Experts of a small language model.
Size: 14 layers, width 192, vocabulary 8192, 35M parameters.
Experts: 64 experts in each of 7 layers, 4 picks a token, a softmax router, a shared expert of 128 neurons.
Training: a variant of Adam for the experts, 423M tokens, 6452 steps.
Below are experts of layer 3 (counted from 0) of a mixture-of-experts language model. Rows are named up (a neuron's input weights, with its number) and show model dimensions 0-191. Each number is 128 + 32 x the weight over its row's rms, rounded and kept within 0 to 255.
Before each expert's rows: "gets" lists some tokens that make up at least twice as much of what it gets as of all text. This comes from a sample of Wikipedia text that the model never trained on. Tokens count by the router's weight.

# expert 60
gets: "s", "es", "a", "o", "th", "is"
up0 [107  71 171  90 147 128  96 113 127 221 187 132 159 162 175 129  79 114 201 100 135 176 129 110 123  62 150 103 119 168 122  88  89  78 128 202  97 174 138 101 223 183 131 129 110 119 183 134 150 200 149  75 173 144 154 119 172  26 122 106 122 116 111  97 137 108 105 148 119 110 132 121 129 149 170  70  86 127 137  79 135 141  50 137 144 127  95 105 103  97 154 144 152 142 143 108 145 155 154 171  93 113 106  71 178  98 177 146  99  92 154 158 171  88 135 150 149 159 123 133 134 133 143 124 167 133 117 114 143 128 122 136 112 121 136 155 174 146 138 170 101 135 113 152 178 124 188 162  83 134 153 121 134  95 166 168 144 132  93 149 120 119 104 107 157 185 132 137 104 167 184 148 171 127 151 114 127 146 110 112 124 149 108 121 130  86 120 135 182  97 109  92]

# expert 5
gets: " (", " \"", " ", "/", "(", " $"
up0 [101  30 186 131 113 137 169 136 190 102 183 110 142 152 127 114 130 190 146 137  88 148 119  86 142 119 117 147 156 180  92 110 120  51 136 108 146 159 139 116 153 163 127 156 153 146  95 149 117 163 105 111  75 134  82 244 125 135  83 172 133  58 128 132 104 132 133  82 178 155 138 141 158 150 113 156 120 135 147 126 101 182  92 133 131 148 151 155 128 136  91 151 135 176  81 187 169 162 122 163 124 128 132 103 116 118 154 197  56 181 135 139 138 131 137 114  98 163  77 164  78 150 162  92 174 124 110 142 142  88 168  94  93 113 148 144 112 134 130  68 138  96 122 179  81 137 123  96 142 191 148 175 138 158  91 135  90 158 189 121 155 108 148 127 149 166 105 158 147 135 133 146 112 117 127  91  75 131 170 164  98 166 129 112 148 164 137 109  84 109 107  76]

# expert 11
gets: "–", "°", ":", "h", "%", " ft"
up0 [123 111 162 125  56 132 152 152 191  73 164 155 159 160  96 156 150 119 120 151 117 121 151 156 143 115 151 109 110 143 132 117 131  86 126 122  74 177  85 102 144 126 144  82  78  95 116 154 145  88 146 124 135 122 116 124 129  97 121 151 135  96 148 118 119 169 113 172  77 137 118 198 125 195 108 160 125 157 171 134 128  72  68 117  99 120 125  87 137  84 109 193  93 123 133 115  98 145 157 165 138 221 181  68  92 114 156 129 113 141 107 168 100 128  85  58  93 169 127  81 179 101 139 100 120 114 148 126 124  75 160 111 126 156 132 112 151 129 125 100 166  85  96 178  98 140 130 136 176 119 122 141 164 197 136  94  78  62 137 119 204 109 138 121 168 168 145  80 171 134 145 113 174 165 108 176 118 141 168 130 147 126 176 134 118 115 155  87  56 160  67 162]

# expert 36
gets: " in", " In", " to", "In", ",", " on"
up0 [109 115 120 164 134 125  88 147 131 140 138 123 152 208 131 109 145 118 178  74 127 147 180 158 148 124 113  86   6 154 169 171 134 121  84 177 144 149 100 108 187 147 177 107  52 140 110 127 152  94 133 170 160 108 174 109  94 178 125 120 163 126 113 106 133 148 158  64 145  80 164 159 115  66  97  63 156 203 113 100 125 116 101 111 129 134 144 152 148 158 125  81 160 125 119  82 163 126 151  82 142 109 123 147 137 115 109 154 139  96  81 129 170 162  95  63 105 196 116 157 140 135 110 139 190 118  45  65 161 141 146 135 113 128 143  95 140 107 195 146  96 103 107  89 149 127 105 136 109  90 131  94 126 117 142 127 149  67 147 112 111 121 166  90  86 145 112 115 139 127  75 150 165 135 140  87 157 150  85 151  78  94 137 177  96 131 112 106 140 112 149 104]

# expert 10
gets: "\n", ".", ")", ").", "\".", " /"
up0 [183 135 100 172 127 200 135 126 168 156 153  72 107 131 128 137 171 137 149 153 134  81 112 164 133 176 185 139 120  98  78  84 156  51 150  76 129 183  98  99 123 109  67  92 148 115 135 125 167 116 193 110 106 165 148 130 107  90 113 127  88 111 100 127 105 132 166 162 166 115 179 141  83 175 185 122 139 100 152 156 104 187 128 123 142 108 158 157 139 157 167  60 159 112 120 181 153 143 174 129 161  92  93 148 200 136 119 139 134 133 139 123 145 130 147 163 115  86 163 174 122 107 151 209 141 211 107 123 112 149 137 189 151 175  99 149  60 163 136 106 146 121 121 111 143 170 178 105 117 131  88 143 123 103 146  82 176 141 122  81 158 150 109 134 125 125  92  97 178 145 103 179  98 106 174 101 141 123 121  90  92  99 144 190 119 164 158 141 116 121  93 151]

# expert 4
gets: " of", ":", " the", "ly", " other", " for"
up1 [146 119 129 151 146 185 151 160 133 115 110  88 109  81 110 120 126 111 179 181  70 133 111  99 132 128 125  59 131 127  81  93 118 126 125 158 198 104 135 147 213 109 155  60 134 107 155 139 204 121  83  99 118 129 160 167 154  82 129 121 154 172 176 142 126 208  84 128 145 102 162 114 190  92 173 147 164 126 155 123  70 154  84 126 121 135 109 162  82 178 102 163 120 175 136 131 141 182 143 202 116 159  97 156 193 126 111 102 109 114 136  77 145 169 109 117 105 108 124 155 109  85 133 127 122 170  57 130 156  92 141 102 132 113  85 126 133 149 159 115 151 137  99 104 136 167 167  69 111 123 107 115 134 130 181 114 180 204 151 119 158 167 175 192 121 130 177 127  91 127 123 142 180 120  91 144  76 155  93 110 170 138 160 118 122  94 151 134 111 100 152 137]

# expert 31
gets: "==", "===", "ro", "el", "====", " there"
up0 [ 92 110 129 127 135 121  89 133 144 144 185  87 126 190 117 118  88 147 159 124 118 125 111 137 131 128  77 178  90 116 163 121  99 170  71 135 138 136 144 125 125 105 125 174 117 133 167 169 110 188 136 160 113 140 146 143 118 104  72  98 155  84  78 126 146 107 189 146 151 138 164 183 133 171 166 146  79 156 147  88  99 142 176 113 141 133 176 172 107 109 168 121 126 182 118 190 157 121 110 163  89  95 172  92  85 136 148 192 150 116 145  95  93 152 112 154 189 155 104 145  84  96 142  55  98 177 129  79 123 115 119 128 110 178 108  97 130 173 106 185 100 134 140 105 144 126 151 133 127  92  77 101 164  71 109 104 136 155 163 171 122  75 134 176 131 109 164 103 107 182  50 123 104 121  57  94 121 155 124 131 160 214 139 146  89 171 116 147 147  55 120 115]

# expert 6
gets: "s", "ed", "ing", "er", "es", "ation"
up0 [174 111  87  82  83 137 143  98 122 166 145 165 168 163 145 119 134 114  89 178 130 105  84 114  80 199  91 115 145 130 102 119  83 108 151 115 152 166 133 159 114 150 167  50 142 143 158  95 112 164 132 132 149 150 117 114 128 147 154 102  99 138  77 143 129 137  66 160  77  59 155  63  88 135 128  99 141 141 212 104 122 152 134 104 173  44 115 109  93  91  99 146  76  91 131 104 128 130 143 162 119 159 183 142 125 104  90  72 114 126 171 119 110 168  85  95 115 213 166  76 129 138  80 101 157 144 124 145 140 145 122 157  85  96 182 125 131 115 149 153 157 122 171 143  96  93 137 186 105 113 153 145 133 155 166 167 142 115 107 114  85 154 135 119  87 174 171  72 172 145 228 176 106 108 145 109 112 105 110 126 142 127 112 108  99 117 126 121  78 156 155 138]

# expert 45
gets: "\n", "'", " The", ",", "The", "″"
up3 [117 103 201  82 161  71  87 174 149 104 132 132 174 187 162 114  61 146 197 110 140 171 133  75 132  73 145 192 122 150 119 155 126 118  31  73 107 125 137 122 168 132 135 116  78 122 138 125 142 177 144 145 161 111 136 180 152 110 115 114 127  79 135 164 111 105 148 204 113 208 111 120  84 141 214 127 134 117 152 100 114 137 189 106 142 131 150 135 119 149  66 114  98 153 124 113 101 156 115 122 130 165 120  78 131 123 117 113 120 141 172 125  91 150 192  99 154 131 116 157 114 186 165  77 157 146 115 194 146 104 116  97 153 168  88 125  90 138 136  79 155 107 147 130 125 109 150 176 156 139  94 118 138 100 111 159 101 154 138 146 211 136 118 109 186 155  92 182 153 153 146 106 139 111 155 128 105  60 114 142 116 158 157 138 162 116 131 154 108  90 111 104]

# expert 9
gets: " New", ",", "ed", " of", " South", " City"
up0 [158 112 108  60 128 165 141  91 182 146 101 141 119 180 116 159 124 133 153 116  65 126 179 171 110 153  99 149 140 108 115 141  82 149 129 127 118  60 176 180 172 115 168  84 160 114 101 193 128 138 117 158 141 117 118 134 144 107 142 123 169 107 165 105 134 148  95 103 204  53 141 146 126 169 178 118 120 135 127 142 138 127 109  79  96  94 177 131 138 126 108  83 141 108  49 189 139  95 141 166  87 124 101  87 133 130 119  79 171 152 144 174 149 117 117 140 159 113 185 128 143 197 101 158 128 180  89  81 174  87 126 134 119 158 143 175 131 150 131 139 196  83  85 137  84  76 204 125 146 132 126 136 164 121 198 165  71 150 168 103 121 149 114 175  57  86 143 130 168 136 124  95 151 151 167 127 107 134 100 132 154  96 153 133 161 154 144  93 110 112  91 119]

# expert 40
gets: "|", " A", " S", " B", " M", "m"
up3 [192 112 180 147 131  99 131  88 142 155  86 123 141  93 161 127  79  97  71  95 130 159 110 107 139 131  99 157 126 187 171 134 162 112 141  82  94 155  89  91 106 100 139 139 162 134 134 123  55 155 153 178 123 115  70 149 143 100 116 123 171 167 114 187 142  70 176 127 165  90 169 117 154 116 164 161 137 118  71 158 115 125 121 117  98 176 152 150 120  89 130  55 193 148 144 144 129  89 134 145  85 149  87 181  87 157  96 147 158  47 157 111 131  77 174 133  53 169 188 130  96 120 116 139  96  92 152 104 135 123 153 176 148 123 135 147 144 116 115 118 209 109 195 122 124  92 172 111 145 125 144 133 103 182 148 116  93 135 197 153  95  96 122 120  95  87 114 119 129 138 120 131 156  87  72  94 117 169 129 165 138 141 141  99 122  59 123 135 120 148 162 171]

# expert 15
gets: " G", "z", "g", " L", " J", "w"
up0 [ 50 123 165  97 126  79  91 207 124  84 119 103  94 182  90 114  74 110 138 125 105 128  96 152  98 111  69 108 150 101 100 100 101 130 106  92 127 167 145  82 140 128  88 179 109 104  86 142 131 147  95 128 139 198 172 200  83 138  95 152  73 164 117 138 140 158 124 156  73 108 126 142 111 116 106  94 145 164 116 126  66 103  95 122 148  66  85  94 136 131  76 118 139 195 121 184 136 119 148 167 154 157  91 151 131 113 122 153 178 116  77 129 161 132 149 101 106 125 113 221 115  97 124  87 163 154 112 138 120 110  97 166 241 155 106 112 189  95 143  92 140 138 142 128 169 144 120 148 151 102 126 156 157  85 102 166 143 123 149 152 114 123 141 111 130  67 138 165  94 147 163 124 146 123 179  81  74 145  70 160 135 150 140 127 141  89 120 155  99 132 129 132]

# expert 20
gets: "s", "S", " be", " back", "ing", "In"
up0 [118 107 142 189 132  93 158 112 154 130 150 141 174 166 114 137 124 125 140 128 118 105 101  94 112 162 146 142  50 198  88 202  76 110 106 130 118 138  82  87 112  74 152  62  93 112 125 103 106 140 158  97 128 146 192 166 107 147 124 120  94 167 126 193 118 164 123  93 157 155 101 108 100  89 116 117  70 158 145 115 187 177 134 110 128 154 189 138 185 136 147 159 122 141 136 120 161 129  93  83 118 145  41 107 123  91  74 137 107 120  95  70  94 139 114 106 111 132 164 197 116 135 153 110 194 117  92 174 119 140 170 137  82 184 140 106  96  94  75  36 116 165  77 139 115  85  96  63 156 139 166 136 154 148 158 155 149  99 112 106  92 123 140 115 127 144  87 117 150 107 162 159 164 119 106 172  90 138 134 158 123  87 112 137 128 116 142 129  79 177 126 122]

# expert 12
gets: " of", " a", " with", " and", " to", " for"
up0 [130  86 176  76  99  99 189 166 119 140 114 127 145 184 106 126  98 112 117 127 128 161 192  98 142 167 101 108  69 125 110 116 135 134 141 137  64 162 133  59 136 122 104 146  89 111 108  78 143 180 152 178 129 164 144 166 107 155 108 137 152 149 127 122 172  78 156 137 137 120 122 130  97 154 162 112 135 124 101 111  93 143 138 127 173 172 152 109 187 120  72  78 103 126 123  64 115  49 116 125  57 181  54 134 158 115  94 129  89 105 101  99 107  86 139 103 157  80 215 168 129 166 137 150  91 156  73 191 122 130 150 111 115 134  79  99  92 102 123 152 172 119 148 208 112  90 105 158 128  90 189 137  78 174 107 134 113  95 112 133  66  97 110 128 104 148 159 166 177 117 141 129 146 119 111  66 115 109 128 140 140 166 144 107 111 164 124 120 110  75 130 142]

# expert 39
gets: "\n", ".", ").", "===", "\".", ".\""
up3 [139 132 251  91 106 149 151  93 130  71 132 129 122 136  90 115 117 125 110  91 166 130 165  55 145 114 122  97 120 142 161 144 157 103  59 164 150 148 131 151 204 128 149 168 144  77  95 169 129 155 152  80 125 154 136 158  71 149 136 144 167 162 155 125  88 142  86 136  70 127 159  96  83 126 124 149 126 115 146 142 148 145  91 117 106 134 136 108  86 131 109 111 120 131  67 147 157 126 120 150  85 123 163 106  67 160 139 173  78 116 107 149 158  59 137 134 141 129 130  85 138 125 112 102 175 105 198  57 167 184 175  42 142 179 131 119 129 153 116 119 134 151  74 141  56 174 154 157 127 118 109 124 151 153 110  70 115 152 119 176 118 112 195 119 136 122 107 111 105 115 146 134 147  93 112 146 112 144 123  46 168 121 108 185 143 151 160 141 149 142 162  96]

# expert 41
gets: " S", " F", " K", " W", " C", " P"
up3 [132 108 153 118 136  89 111 114 153 117 138 146 139 114 151 120 105 116 144 143  49 111 154 118 130 111 131 106 145 108  60  73  73  95 123 174 166 175 148 138 116 160 107 135 113 102 107 153 134 182  54 174 148 119 138 129 126 157  80 173 129 121 159 132 109 113 190 129 147  61 119  84 203 182 121  95 135 114 138  98  98  87 149 109 133 120 160 125 157 181 135 232  58 100 131 101  80 104  88 167 114 134 159  86 151 168 160  63 136 144 139 174  95  87 142 112 132 113 146 113 102 160 116 162  93 186  98  96 174 145 160 103 133 198 197 108 153 126 168 158 162  95  74 150 103 123 141 148 165 121 125 143 189 116  97 146 149  91 115 148 109 155 105 148 131 140 157  76  94 126  85 151 106 145 167  74 135 172  65 192 160 137 124 112 133 157 118 154 147 102 153 143]

# expert 35
gets: " as", " for", " In", " E", " pre", " Ra"
up0 [110 169 133  68 144  82  79 173 101 123  64 111 172 120 137 112 102 105  40 149 144 149 157  59 123  64 108 137  91 107 122 112 140 145 150 125 106 178  76  64 111  77 169 103 139 107 124 137 157 187 151 157 134 124 132 167 159 105  98 173 175 153 133 123 151 146 121 112 117 118 133 112 135 110 172  86 131 137  70 114  64  89  89 154 142 186 146 184  93  86 112 147  97  77 172 151 159 163 111 107 131 189 151 120  85 120  84 108 102  73 139  82 171 126 126  79 123 157 127 132 142 128 118 102 108 209 151 135  95 123 138  92 110 135 152 129 199 108  93 124 188 141 105 122  84 128 118  90 136 130 135  92 106 120 151  44 158 122  87 133 109  97 192 129 124  62  93 100  87 143 120 121 182  77 176 135 139 152 126 122 156 144 115 169 146 126 119 135 127 140 174 117]